Weights of a small mixture-of-experts language model, trained from scratch on English Wikipedia.
Size: 11 layers, vocabulary 8192.
Experts: 32 experts in each of 11 layers, 96 squared ReLU neurons an expert, 4 picks a token, a softmax router.
Below are experts of layer 7 (counted from 0) of a mixture-of-experts language model. Rows are named router (the router's row for the expert), up (a neuron's input weights, with its number) and show model dimensions 64-127. Each number is 128 + 24 x the weight over its row's rms, rounded and kept within 0 to 255.
After each expert's rows: a language model's description of what the expert responds to. This comes from a sample of Wikipedia text that the model never trained on.

# expert 20
router [150 118  95  85 113 151 101 137 148 127 146 178 144 110 155 126 139  74 172  74 128 168 148 113 108 178 165 160 147 124 127 151 104 101 137 120 116 124 165  92 114 124  80 153 115 109  87 103 110 155 117 138  99 139 116 147 159 106 180  90 102 141 132 139]
up0 [139 129 161 164 131 135 138 159 152 112 137 151  69 110 106 139 121 160 143 131 166 122  93 153 130 122 168 169 129 110  85 114 143  99 168 104 111 120 133 118 144 141 100 150 157 138 125 129  85 129 133 120 115 154  93 123 107 102 160 113 131 140  99 174]
up1 [134 167 108 131 114 118 149 165  77 117 131 123 121 124 106 132 130 119 125 140 172 125 136 121 205  97 132 131 136 193 125  99 106 147 163 152  67 112 156 130 129 185 108 128 153 103 124 139  97  96 128  94 128 137 139 134 145  99 104 130 118 127 145 133]
up2 [123  77 134 134 143 137 126 144 144 154 118 161 148 124 135 161 111 169 159 141 141 114 143  93 132 175 133 132 141 130 103 124 148 112 133  88 136 151 112 179 103 133 130 119 160 143  69 116 126 141 115 132  95 127  91 100 128 122 121 107 138 151 134 190]
up3 [138 104  92 134 156 133 173 196 125 144 116 166 149  98 157 107 145 114 139  89 108 142 191  79 135 138 144 120 120 124 157 154  94 125 139 131 145 143 119 162 104 150 126 138 118 152 115 130 133 156 152 107 169 115 114 109 120 105 174  96 117  71 147 138]
up4 [122 126 129  86 142 145 118 104 156 131 151 116 156 111 139 141 126 125 110 140 170 131 123 104 135 100 124 151 122 164 135 123 114 128 148  88 142 139  92 105 146 134 114 154 101 136 129 101 122 119 148 124 104 118  99 108 127 129 154 110  85 134 139 138]
up5 [ 87 120 149 145 100 148 159 125  99 134 134 146 103 117 119 118 167 131  99 108 155 157 107 118 148  90  94 158 157 108 143 167 131 133 124 162 101 133 113  75 106 132 138 102 145 155 138 124 124 131 138 146 174 144 122 135 131  97 146 160 148  99 152 138]
up6 [129 149 115 169 114 140 156 107 133 142 120 145 105 105  98 126 143 176 115  97 135  98 143 131 128 111 153 165 128 148  76 117 137 171 139 122  90 127 156 122 102 146  53  95 116 108 113 145 104 122 149 128 171 100 147 149  92 116  93 159 167 150 133 177]
up7 [130 140 101 174 128 103 130 122 130 136 107 127 141  85 144 109 142 137 160 109 120 138 130 114 153 117 145 125 112 141 114 140 146 158 122 153 109 123 143 105  85 144 123 114 144 142 125 161 144 137 134 132 112 129 147 169 188 147  97 117  92 108 132 164]
up8 [137 120  88 131 132  88  98 117 135  82 177 151 102 139  86 134  96 132 117  81 133 142 106  88 125 114 182 164 152 133 149 113 151 115 122 111  91 137 109 118 152 145  70 116 141 154 101  98 148  96 131 144  99 136 108 120 119 112 104 148 127  91 123 128]
up9 [154 159  99 158 135 139 125 100 110  86 120 179 123 162 125 176 153  72 126  95 125 128 124  98 133 131 124 135 117 161 155 110 124 146 151 125 117 108 177 135 140 117  57 130  99  96  75 136 114  93 127 157 127 133  98 163 129 127 153 109 123 135 131 101]
up10 [151 155 106 163 153 136 143 137 122  91 153 115 126  98 150 110 125 109 146 112 141 157  93  98 124 144 162 147 137 162 191 160 138 122 162 119 121 137 160 149 109 135 114 139 136 113 116  91 110 117 102 124 112 135 106 127 134 141 170  89 135  97 147 118]
up11 [122 127 113 125 157 121 132 151 150 135 144 134 152 127  83 163 137 136 116 126 118 144 125 139 123 145 161 110 177 148 147 119 122 112 119 138 128 155 123  93  88 131 143 157 172 106 110 136 100 151 142  90 124  94  59 155 156 120 111 129 155 202 138 115]
up12 [149 151 104 169  95 137 100 124 151 115 132 136 123  85 119 145  91 146 141  92 142 106 193 107 124 101 120 138 116 126  70 124 137 147 107 125 106 124 168 116 110 138 109 141 155 136 107 152 134  78  99 115 122 168 130 110 111 118 128 152  80 140 105 129]
up13 [130 157 112 169 113 132 108 151 141 119 133 161  98  99 154 195 120 129 134 124 121 126 139 140 128 167 136 159 169 134 151  96 109 160 163 124 124 115 117 162 104 127 132 159 119 118  91 141 126 101 131 138 118 124  90 122 108 137 129 118 130 132 101 138]
up14 [148 137 134 155 100 117 128  93 129 112 148 138 110 134 124 131 106 127 126 130 137 145 106  96 105 115 148 151  72 159 128 159 109 151 168 101 116 139 126 164 123 152 120 141 120 116  76 132 128 119 123 114 103 136 121 119 168 141 120  95 118 105 135 165]
up15 [154 125 132  97 103 102 141 119 146 143 122 185 107 125  98 119 130 160  83 127 136 137  91 120 146 108 168 131 146 147 118  79 102 147 153 107 107 187 144 114 116 143 111 143 165 111  95 152  86 132 100 164 137 167 110 146 117 143 108 151 143 116 122 105]
What it handles: Common function words and sentence starts like The, first, They, born, plus == heading marks, table pipes and mid-word pieces.

# expert 21
router [181 134 132 117 142 148 148 166 152 124 109  92 120 141 135 154 131 180 116 106 119 119  83 179 136 160  92 100 109 132  95 133 144 159  66 126 140 134 130 127 127 116 125 136  67  94 141 136 138 149 108 100 113 124 145 111 119 120 121 147 127 101 118 173]
up0 [141 159 109 140 122 148 147 131 138  56 132 133 138 135 122 119 134  79 104 109 140 143 108 143 144  97 152 123 102 152 129 180 123 137 122 138 103 117 159 134 107 151 145 139 106 154 104 132 149 114 143  89 200 111  63 130 137 122 144 121 131 123 162 119]
up1 [129 140 130 150 103  90 101 143 106 134 136 133 139  93 142 140 135 113 144 110 134 123 137 110 141  74 144 129 157 138 130 149 129 102 184 100 120 131 108  52 133 155 125 104 150 166 152 136 144 132 154 115 162 103 108 122 119 155 106  91 111  96 163 156]
up2 [144 124 124 123 106 175 111  92 141 105 140 152 129 117 153 101 170  91 102  95 123 139 140  93 148 110 155 151 136 148  96 144 138 131 116 183  92 134 150 117 101 141 179 131 124  80  91 150 126 132 136 132 153 128 107 145 128 156 139 113 157 148 145 140]
up3 [134 158 122 125 139 122 171 138 122 106 149 174  98 109 126 172 127 124 120 156 121  99  92 124 123 138 110 129 143 130 172 134 133 146 124 131 112 126 147 179 115 161 158 122 133 145 115 179 115 154 142 157 128 126 135 148 121 147 134 131  81 125 148 146]
up4 [153 124 133 134 103 150 123 132 135  88 125 109 109 112 158 175 125  89 103  96 122 148  86 112 142 108 127 128 125 145 104 117 128  99 124  70 142  84 136 128 111 157 137 150 158 120 132 126  76 149 172 141  63 123  89 128 122 113 117 123  96 107 159 170]
up5 [141 118 120 178 110 134  82 117  93 102 158 129 137 105 128 109 125 138 112 156 121  70 105 152 174 154 137 148 149 152 150  68 126 117 174 155  86 126 131 101 133 167  69 152 179 112 126 126 128 105 130 124 129 145  99 108 143 130 133  83  94 132 110 116]
up6 [117 125 133 151  76 103 142 120  97 139 166 147 109 104 134 119 139 110 125 144 145 126  85 134 189 127 140 139 121 145  93 114 135 122 130 125 108 138  75 101 128 187  71 132 144 113 100 155 110 139 165 104  95 158 135 126 126 129 115  77 145 114 160 134]
up7 [154 137  84 126 132 124 112 133 103 129 181 126 124 102 129 133 143  95 114 132 148 110 102 114 163 138 127 157  97 122 142 137 153 152 139 134  91 131 131 148 106 179 127 145 141 126  94 149 130 123 147 142 127 132 115 142 152 130 138 103 149  97 124 135]
up8 [153  93 137 137 125  96 136 140 121  74 184 126 162 117  99 127 107 129 145 204 123 112  71 132 141 152 136 162 167 143 122  85 112  95 143 131 111  99 148 120 124 139 137 129 152 149 142 160 107 145  98 148  79 114 143  91 139 158 161 139 161 136 132 134]
up9 [130 122 131 138 139  91 155 118 120 114 126  87 156 132 106 136 151 105 148 135 141 105 120 124 127 144 153 141 155 139 139 133  79 117 157 124 130 141  62 108 148 114 120 138 136 145 121 195 165 129 130 169 125 139 175 126 103 123 114 106 107 113 162 120]
up10 [ 96 129 105 198 107 102  92 151  86 144 139 130 146  85 104 154 135 140 136 123 147 113 123 128 167  95 110 169  82 133 128 174  99 144 158 126  84 152  89 106 143 148  74 105 125 112 111 142 141 112 172 161 148 106 111 126  65 140  86 123 123 134 170 114]
up11 [132 139 125 153 111  92 143 107 138 154 161 122 114 111 136  97 151 103 129 152 165  72 148 133 151 139 142 159 121 123  97 133 126 105 137 136 101  81  63 113 102 163 171 155 131 106 119 121 101 145  79 156 118 104 124 109 120 157 106  56 138 145 109 127]
up12 [128 132 136 166 136 133 113  97  88 134 137 141 123  89 144 156 112 162 102 119 147  74 143 113 170 130 108 120  98 150 129 163 153 158 120 130 110 130  95 139 109 140 133 127 151 137 113 111 142 147 116 130  75 117 101 146  93 201 115 116 149 166 105 110]
up13 [100 130 113 131 114 165 162 126  76 105 121 135 144 110 158 121 121  90 106 133 111 140 126 116 192  97 166 144 150 172 162 117 139 133 102 126 114 109 108 116 116 138  88  99 160 151 107 155  75 126 149  43 164 129 123 137 130  90 134 107 122 147 149  65]
up14 [146 110 118 149 144  93 121 109 112 131 146 125 110  96 145 135 117 149 123 130 123 163 143 127 164 130 108 117 153 181 118 147  89 105 159 111 110 165 108 124 122 153  76 124 146 125 145 127 150 111 107  95 144 172 130 136 127  98 153 133 137 124 148 131]
up15 [162 123 109 175 132 120  97 141 123 131 122 137 144 129 119 127 142 131 126 131 114  92 158 169 156 142 115 155 168 168  82 122 101 103  99 153 123 141 179 119 113 127 122 154 125 135 128 169 114 136 135 124 116 101 114 121  92 124 142 113 100 150 143 137]
What it handles: First pieces of words after a space, especially prefixes like un, inter, non, com, cre, plus et, &, and small numbers in tables.

# expert 28
router [199 138 128  85 146 127 115 108 153 151 113 130 131 140 140 135 139 147 141 125 148 142 147 133 167 147  78 103 109 112 111 106 130 156  73 103 128 165 114 135 137  79 131 134 101 115 138 108 151 123 165 116 103 126 151 117 168 135 117 118 112 160 127 186]
up0 [138 105 114 166 102 106 182 119 115  94 195 115 137 115 143 114 127 136 105 134 173 121 149 120 176 129 127 188 154 132 163 122 122 118 137 139  88 129 130 129  96 138 100 129 118  89 132 133 143  84 125 110 124 166 109 146 121 139 100 127 172  95 141 110]
up1 [103 149 135 121  90 115  88 125 110  87 127 130 102 104 137 143 150 148 120 138 161 116 131 142 161 134 134 136 160 154 134 141  94 133 127 120  83  52 131  83  80 133 146 129 152 147 119 135 148 119 126 115 128  92  98 164 156 100 132 134 108 108 127 114]
up2 [157 123 109 100 110 109 153 108 125 118 112 137   0 129 108 119  68 123 138 135 137 123 105 138 145  93 174 128 127 168 134 134  87 126 136 124 130  93 127 128 149 165 142 148 156  90  95 120 124 141 142 137 146 126  81 125 148  97 120  65 147 103  83 175]
up3 [144 105  87 110 114  76 144 168 111 142 128 167 113 126 132 104 151 168  79 129 123 128 170 150 142 109 112 145 128 129 170 138 130  77 107 158  86 134 138  87 113 146 138 137 157 116 119 137 124 136 159 135 141 143 125 120  72 125 156 136 130  60 144 114]
up4 [133 151 117 169  99 118 138 128 120 138 166 124 140 132  79 110 152 142 125 135 125  81  95 103 147 117 127 144 153 167 160 120 130 151 128 117 131 102 154 133 120 108 116 118 168 115 138 129 121 105 125 164 124 141 149  93 131 176  86 133 113 144 135 174]
up5 [ 89 151 114 116 122 141 128 116  85 106 151 147 131 108 112 146 122 132 181  91 139 111 169  96 131 150 117 121 114 136 108 151 120 136 132 132  94 118 112 104 125 187 125 123 132 160 102 133  86 119 154 100 116 104 149 132 171 117  78 122 118 114 176 114]
up6 [132 141 121 112 146  82 119  82 111 123 168 135 112 137 150 109 132 135 133 115 103 125  98 132 125 106  98 135 129 121 137 111 132 143  95 162 147 125  66 115 137 159 136 112 145 110 120 140  88 100 170 120 150  91 156 139  81 123 154 128 122  99 128 135]
up7 [128 114 117 166  95 129 138 104  99 111 138 158 113  74  96 115 115  87 117 152 165  75 153 124 165 125 173 159 159 196 118 127  97  97 161 133  92 126 103 116  95 160 106 144 149 108 110 142  86  90 143 131 132 129 122 124 124 158 132  83 122 127 140 128]
up8 [ 89 121 124 131 159 125 122 126 130 111 136 147 105 101 104 132 128 124 201 138 158 142 137 107 153 100 173 132 151 120 106 127 122 132 132 105 123 136 134 154  91 126  70 100 153 127 141 138 132 119 141 125 141 102 161 127 139 143 131 111 157 104 111 150]
up9 [157 129  65 161 117 130 130 113 139 133 146 137  89 145 140 133 135 118 153 126 136 145 104 145 141  94  91 127 167 135 174 115 136 155  84 113 110 136 132 118 144 119 111 142 130 106  96 122 111  88 166  79 120 124  84 113 141 151 113 142 152 172 122 127]
up10 [109 119 125 188 171 114  76 145 101 112 142 155 153 113 102 120  99 151 173 148 141 113 146 131 132 135 116 156 111 150 124 125 122 117 119 124  78 133 120 124 123 163  98 172 144 130 136 140 108 121 162 153 156 143 105 110  42 123 105 159 118 146 185  92]
up11 [113 149 113 108 148 120  98 138  95 136 168 160 117  79 115 141 113 118 119 140 145 118 127 172 181  72 102 161 178 135  86 126 144 141 149 142 100  93 100 101 118 160  99 144 144 108 105 128 118 115 143 120 168 119 116 123 133 135 126 136 171 121 121 120]
up12 [119 106 121 127 113 119  69 118 140 115 149  81  50 153 100 107 154  96 136 112 103 135 112 158 174 123  97 113 149 179 141 128  86 131 109 127 113 138 111  85 111 152 157 140 123 112 117 119  95  86 185 149 127 117 153 137 120 142 109 100 118  90 163 144]
up13 [152 159 140 139 170 107 145 118 112 108 173 111 123 114 141 137 121  90 154 167 150 125 100 119 146  93 114 152 123 151 132 140 141 110  80 124 100 141 124 109 111 146 165 154 129 140 107 134 115 156 144 139 108 101 140 141 156 128 105 143 119 122 134 122]
up14 [ 91 103 118 157 153 101 115 163 111 131 147 146 101  77 134 155 110 118 110 119 199 130 137 142 135  83 128 137 135 139 125 114 115 120 136 117 106 123  99 134 100 132 138  79 117  77 117 136 114 122 110 112 119 130 147 167 143 134 123 115 135 125 113 127]
up15 [105 122 127 176 111 114 109 134 128 101 151 168  92  90  93 133 113 140  98 134 147 131 127 112 194  84 139 130 147 140 124 158 140 122 147 126 100  88  86 104 121 185 157 161 116  97  83 145 105 134 159 101 145  98 111 133 136 115  96 147 135 128 139 110]
What it handles: Blank and numeric cells in wiki tables with dashed rows, scores like 0–3, and word starts like Prov, expl, susp.

# expert 13
router [112 130 104 127  97 141 128 144 111 136 133 128  94 130 108 126 122 120 123 134  95 141 131 166 122 189 111 121 113 118 129  92 124 133 148 127 106 101 113 135 126 108 175 111 143 120 119 113 115 143  94 110 120 137 146 116 145  88 122 162  69 137 159 141]
up0 [125 113 104 131 115 107 152 108  95 125 113 134 117 119 129 114 128 155  74 121  98  94 144 107 141 102  93 144 129 137 163 165 113 135 145 116 106 105  52 114 140 135 103 131 120 138 145 124 130 140 129 118 139 121 138 108 134 182 137 117 142 124 101 109]
up1 [106  69  97 120 105 134 164  78 123  92 175 138 107 132 150 120 177 131 111 132 152 106 140 136 137 146 139 131  70 129 149 147 126 127 177 124  60  99 106 116  94 151 176  65 119 157 117 119 120 127 127 149 121 127 109 146 120 121 131 171  96 136 140 138]
up2 [132 138  92 149 188 132 151 102 136 120 114 142  93 135 134 163 129 147 158 156 142 122 142 145 118 122 140 146 115 152 128 153 126 138 173 130 109 116 105 129 174 121 134  98 121 125 125 133 128 124 153 101  89 123 123 157  86  98 109 122 187 102 137 149]
up3 [167 167 136 131 110  87  93  98  92 155 132 105 134 132  54 137 132 110 117 143 172 123 117 149 143 152  97 108 122 128 116 131 119 142 153 130 117 116 122 132 137 128 122  80 134 127 127 175  80  91 157 155 176 124 127 117 139 152  70 130 120 132 141 142]
up4 [182 158 116 143 158 126 125 108 123 133 152 129 129 123 108 182 131 124  86 129 103 146 114 133 122 167 113 146 142 146 130 115 135 139 113 139 104  73 135 172 136 131 114 150 127 116 108 105  97 113  99 130 151 151 105 129  95 130 118 138 121 128 170 117]
up5 [141 135 128 136 134 122 150  74 137 147 123 139  97 112 104 153 153 117 149 105 158  76  98 137 123 106  96 158 137 134 110 155  85 174 127  90 109 155 138 132 124 120 110 132 141 178 101 125 121 157  97 174 114  98 114 119 140 162 114 151 115 114 130 120]
up6 [133 136 114 142  94 151 154 134 142 114 129 126 122  91 121 154 123 154 123 118 151 141  93 156 143 113 142 167 145 184 155  91 131 154 166 123 104 124 149 160 128 108 100 124 147 100  95 134 130 147 155 108  94 157 100 145  97 126 121  91 106 126 129 124]
up7 [122 158 115 143  75 116 149 119 114 100 136 129 127  98 127 147 115 108  97 107 195 135 141 162 141 162  92 131 128 128 117 148  88  80 142 115 107 166 134 143 124 140 109 117 148 110  98 113 140 129 156 128 145 152 130 121 143 145 104 153  87 100 123 117]
up8 [127 123  95 156  83 146 132 142 101 135 144 135 144 102 117 111 151 143  84 152 154 127 165 113 118 109 133 134 114 168 155 123 146 173 141 134  98  89  96 123 118 123 125 112 168 118 170 121  96  84 107 171 163  75 132 141  85  79 119  94 103  84 157 124]
up9 [145 137 118 166 116 120 111 112 111 122 138 151 141 113  87 177 131 106  88 175 115 112 132 135 141 129  68 151 133 153 162 174 108 103 117 101 109 139  68 135  79 135 158 128  60 140 107 108 124 114 176  85 145 122 123 102 129 157 124 121  85 164 142 155]
up10 [104 117 146 166 153 165 154 135 137 108 158 113 116 101 122 165 117 154 145 141 135 106 145  96 132 119 126 150 143  94 110 103 141 133  99  93  88 135 135 112 109 141 127 117 195 119 115 103 119 134 160 165 169 150  43  94 116 117 111 120 161 113 157 168]
up11 [118 153 118 158 141 199 137 136 127 105 102 138 101 121 104 113 131 125 124 137 107 130  97 128 113 120 119 113 187 145  82 142 103  92 148 122  89 129 137 129 109 117 153 129 125 130 103 146  96 133 108 131 181 131 104 136 117 169  93 116 116 152 180 136]
up12 [114 151 117 152 155 113  75 192 121 131 122 123 112  84 118 128 120 138 148 136 111 138 159 135 143 114 118 140  96 107 164 167 111 128 161 112 118 141 148 135 142 107 129  83 126 143  99 147  85 122 140 161 101 168 126 146 157 138 105  94 102 151 143 143]
up13 [115 134  79 143 116  95  95  93 130 119 117  90  67 117 137 159 124 105 123 131 147  83 113 134 135 119 103 123 168 116 116 104 119 134 193 165 126  68 119 109 127 126  99 122 151 131 128 113 138 109 132 143  92 105 137 122 140 201  76 151  82 141 125 141]
up14 [111 161 126 150 153 143 139 105 117 135 145 136 108 136 118  84 140 160 128 149 160 115 107 136 154 125 141 153  89 134 152 113  91 144  93 126 124  81 148 102 166 130 108 109 153 139 126 156 133 137 120  95  91 123 125 111 157  95 120 148 116 108 111 144]
up15 [152 149 126 172 120 116 164 105 110 140  95 107 169 135 123 140 113 160 137 141 144 113 112  99 134 120 136 157 161 209 148 120 119 185 141 137 102 159 112 116 125 118 128 151 119 120 109 151 120 128 102 132 199  81 141 149 139 182  64 110 127 180 153 125]
What it handles: Periods, closing quotes with periods, table bars and is/are in running text, plus the ide piece of videos.

# expert 1
router [144 140 131 153 142 102 125 104 118 146 152 144 164 138 143 162 108 105 140 162 109 140  93 135 156 125 101  96 108 115 102 112 115 165 115 125 120 133  94 145 116 114 152 129 122  65 165 137 118 142 139 132 118 135 102 140 105 127 132 135  90 202 121 147]
up0 [109 130 135 130 123  93 164 111  76 132 147 146  97 120 119  98 118 102  96 103 114 121 115 135 158  98 122 166 140  95 136 132 121 121 158 180 116  88 154 185 126 132 151 135 134 130 101 114 117 109 101 102 129 140 147 148 128 112 147 114 115  78  97  95]
up1 [110 164 145 132 125 131 121 133 106 153 169  95 142 120 113  93  98 152 110 155 144 117 167  83 147  68 135 128  93 126 115 149  86 122 118 132  98 136 107 106  94 130  80 108 163 136 135 162 123 107 171 127 182 111  90 131 148 163 114 126  50 116  99 137]
up2 [108 172  84 138  87 125 122 126  98 139 148 116 154 136  86 142 106 113 141 114 133  84  92 187 156  91 137 126 149 173 103 100  98 127 136  99 136 163 134 126 117 118 109 140 109 108 117 131 101  93 142 177 113 126 110 103 117 131  86 117 102 113 181 146]
up3 [154  98 137 127 123 120 128 126 110 117 148 184 117 111 152  88 139 166 124 143 147 113 155 127 166 141 141 120 133 141 123 115 132 110 134 103 129 113  85 124 111 137  88 104 128 140 124 119  76 107 163  98 143  48 112 151  86 137 147 177 172 129 127 113]
up4 [ 88 137  95 114  97 106 141 100 121 120 128 132  85 138  60 149 137 141 151 113 123  84 114 116 147 130  97 129 158 143 134  52  93 140 129 155 128 133 145 138 143 136  94 136 113 133 132 142 107 122 175 129  99 114 142 112 103 182 130 110 106 107 128 181]
up5 [100 112 135 148 124 119 150 117 124  96 148 140 145 127 127 157 103 135 109 122 135 132 165 151 143  65 174 146 155 112 154 100 100 106 127 146 100 145 154 102 167 149 144 147 158 133  71 120  89 145 167 159 129 130  60 100 126 110  98 154 126  95 169 125]
up6 [114 147 130 143 119 154 192 133 133 101 151 175 133 125 122 153 124 111  97 121 136 152 107 123 149 105 121 173 106 109 127 100 106 110 125 160  81 121 133 153  90 126 120 127 111 111 114 123 118 119 157 108  86 150 136 155 113 114 106 134 118 129 115 113]
up7 [128 151 164 122  73  68 111 117  94 122 140 105 135 141 114 125 132 148 121 121 118 119 155 147 155 113 127 177  94 133 126 145 134 124 145 156 130 111 165 143 135 154 140 100 138 101 129 176 122 177 130  96 119 101 121 120 124  93 102 146 141 140 143 152]
up8 [125  89 135 112 136 103  78 142  94 167 130 141 114 106 117 121 104 146 135 113 129  98 130 123 139 114 147 168 123 128  98 148 116 161 169 130 120 116  71 145 177 121 115 140 188  94 136 108 132 112 108 131 139  95 113 150 125 143 124 142 125 112 136 110]
up9 [ 77 152 153 102 142  94 129 125 133 131 146 145 145 102 136 147 116 137 115 121 143 150  97 113 155 141 137 128 147 140  62 196 145 113 131 115 138  94  96 107 133 140 148 108 112 127 144 106 146  92 148 116 117 180 130 150 157 178 175 130 117 188 115 118]
up10 [105 152  78 130 132 130 127 120  75 110 158 177 128 116  78 187  92 148 136 127 149  65 145  98 147 110 141 155 136 192 143 166 127 131 123 138 112 119 109 109  92 143  83 150 152 137  77 136  64 137 153 139 149 115 153 131 143 127  99 145 133  95 150 118]
up11 [124  82 127 149 120 151 123 100 103 122 143 111  94 127 152 139 116 137 142 214 128 134 154 161 158  99  67 131 111 127  81 109 165  90 123 130 114  61  96 118 102 109 122  91 127 114 117 141 146 135 110  93 120 133 128 136 123 128  82 155  94 135 134 179]
up12 [ 96 152 130 117 119 113 183 119 116 148 118 162 145 121  48 152  90 119 147 132 133 116 124 170 146 132 138 104 125 167 153 123 122 137 136 114 116 124 113  59 102 155  97 122 183 145 118 123 113 139 145 115  77 162 119 105 156 128 112 114 116 103  94  96]
up13 [111 181 155 146 128 137 102 123  78  49 114 129 140 134 119 113 131 139 122 177 106 135 126 150 119 134 111 167 109 114  88 119 153 137 162 145 149  58  89 151 151 132 135 138  99 145 128 155 121 125 126 131 104 147 118 137 142 149 151 141 137 107 125 129]
up14 [120 117 149 159 133 161 125 164 119 177 152 132 120 105 135 164 130 120 110 142 139  79  97  96 137 114  76 161 172 136 128 152 140  81 137  80 115 161 102 149 110 110  89 131 158 114 118 134 111 131 133  88 116 105 123 134  61 121 103 158 140 143 137  95]
up15 [131 161 116 128 123 120 114 138 106 105 125 144 135 113 144 133 170 131 101 165 129 124  83 144 142 126 126 145 168 139 123 129 142 120 106 121  99  61  97 126 118 123 124 128 150 141  78 119 130 120 175 143 117 126 133 129 118 161 115 110 161  87  93 155]
What it handles: Digits, name pieces and separators inside tables, results lists and sports rosters, such as 9, –, Jung, Tianwei.

# expert 0
router [172 130 155 121 161 125 156 122 125 152 120 108 124 134 123 162 126 176 133 106 124 144 158 138 153 147  79 128 121 143 113 138 160 147 104 124 119 153 135 152 132 108 110 175  84 108 121  90 119 141 121 112 137 159 150  33 147 142 129 159 109 143 118 184]
up0 [137 135  84 201 101 118 126 131 112 125 132 126 135 118 145 110 130 161  55 110  97 124 153  68 136 157 136 120 180 142 181 137 124 146 129 116 103 120 127 110 114 145 139 149 120 127 143 106 127 132 112 158 155 113  77 134 126 168 128 125 112 129 117 156]
up1 [125 122 115 137 163 142 153 149 111 130 138 140 165 103 138 158 128  79  88 148 157 122 152  84 132 118 139 157 185 135 149 133 132  93 113 103 106 117  98  78 138 119 118 137 118 139 123 110 135 137  99 131 118 118  77 103 116 152 157  64 151 106 124 102]
up2 [101 128 151 151 134  88 136 165 116 123 145 130  85  59  91 114 130 145 111 127 169  90  67 111 136  75 142 187 127 128 125 114 119 130 182 137  69 125 137  95  71 134  86 124 146 126 116 121 111  88 122 129 117 131 109 144 128 113 127 134 131 124 145 142]
up3 [135 133 125 158 106 127 140 180  86 105 127 140 153  96  65 134 123 119 138 109 135  43 126  87 161 110 169 150 128 179 169 113 141 121  86  99 104 114 122 125 150 156 101 104 139 135 105 121 130 122 149  99 117  74 141 103 136 125 133 114 130 145 142 126]
up4 [120 107 126 150 139  99 107 120 134 109 148 133 124 113 102  98 123 172 106  93 140 102 171 138 123 125 102 158 107 108 155 159 151 132 133 138 127 137 102 107 102 135 133 162 128 151 110 111 115 109 133 107 168 131 131  91 145 131 122 128 135 121 151 133]
up5 [ 98 168  94 111  69 121  76 135  85 124 134 136 137 101 158 144 112  94 128 136 172 141 153  88 144 116 109 123 111 148 121 138  98 162 139 170  91 112 119 113 109 170  88 103 144  97 112 141 135 118 127  61 151 126  83 108 134 158  94 102  80  91 135 138]
up6 [163 120 140 144 180 146 107 111 102  86 114 116 124 111 149 161 164 125 146 114 148 132 131 125 126  93 132 150 132 123 139 144 154 152 141 116 152 111 131 124  91 153 128 139 150 134 111 167 128 110 138 109 111 110 139 149 111 140 156 141 122  84 107 104]
up7 [102 115  97 158 123 129 107  97 137 105 131 121 128 115 116 150 125 132 127  93 149 118 140  99 129 139 113 157 138 141 131 145 137 130 150 114  83 114  93 138  75 145 119 131 111 134  97 173 120 126 144  73 105 115 123 147  91 159 159 137 127 143 173 107]
up8 [151 149 136 146 123 100  95 118 132 127 116 153 148  91  79 141 122 152 127  97 102  53 141 151 119 106 103 148 174 180 115 167  98 126 130 114 112 123 109 120 121 144 171 115 151 129  90 157 114 149 126 107 133 108 174 165 133 135 125 107 131 127 103 135]
up9 [ 94 115 136 152 127 121 110 121 112 124 121 111 132 123 158 166 156 134 126 102 131  70 146 104 143 128 147 138 136 140 115 153 123 143 118  92 124 124 108 137 100 145 140 102 162 100 148 143 136 141 112 149  93 124 106  92 135 186  99  93 159 105 118 153]
up10 [147 119 104 162 129  92 145 101 117 112 115 126 114 121 125 152 126 128 122 151 127 119 111  89 149  82 108 137 159 154 118 101 144 171 141 122 103 128 139 151  97 137 123 130 122 156 106 116 126 125 139 129 143 106  71 146 141 122 127 102  93  86 128 128]
up11 [125 156 128 123 126 115 119  81  95 118 149 127  73 104  86 143 104 143 125 134 160 116 103 130 161 152 160 146 127 169 132 157  81 143 165 124 119 105 131  90  59 169 105 146 168 119  55 171  90 113 150 135 136 148 122 112 124 129 129  95 143  93 163 134]
up12 [125 148 128 131 102  99 159 134 120 138 181 139 126 122 135 123 142 144 207 147 148 151 147 104 156 111 114 162 135 140 134 117  89 135 154 170 112 119  97 130 111 156 111  94 156 127  68 154  93 110 124 125 145 128  89 117 124 146 110 102 148 116 150 121]
up13 [133  91 112 135  98 125 112 116 122 117 175 127 111 118 153 150 120 150 101 116 156 120 166 150 158 130 111 169 139 133 108 178  78 129  96 130 114 127 133 138 119 131 133 142 141  92 123 129 143 163 139 153 103 128  79 142  94 139 113 138 150 138 159 137]
up14 [137 161 126 138 134  96 105 134 120 113 148 132 114 128 124 125 116 101 130 164 140  67 213 110 146 139 140 132 130 182 129 100 100 125  73 121 113 104 144  72 131 134 138 105 130 132 145 131 145 108 161 120 134  93 109 115 122 128 152 134 125 125  98 107]
up15 [123 103 115 145 112 143 132 117 142 103 149 166 133 129 122 128 155 118 121 112 197 149 134 110 144 126 164 139 193 138  86 132 113 102 158 156  63 121  81 138 128 154 146 160 135 111 143 134 129 124 160 123  81 135  76 119 133 123 115  96 130  85 129 122]
What it handles: Odd word pieces, non-Latin script bytes and code-like letters inside tables and lists, such as v/v, 2006 VZ, Thai place names.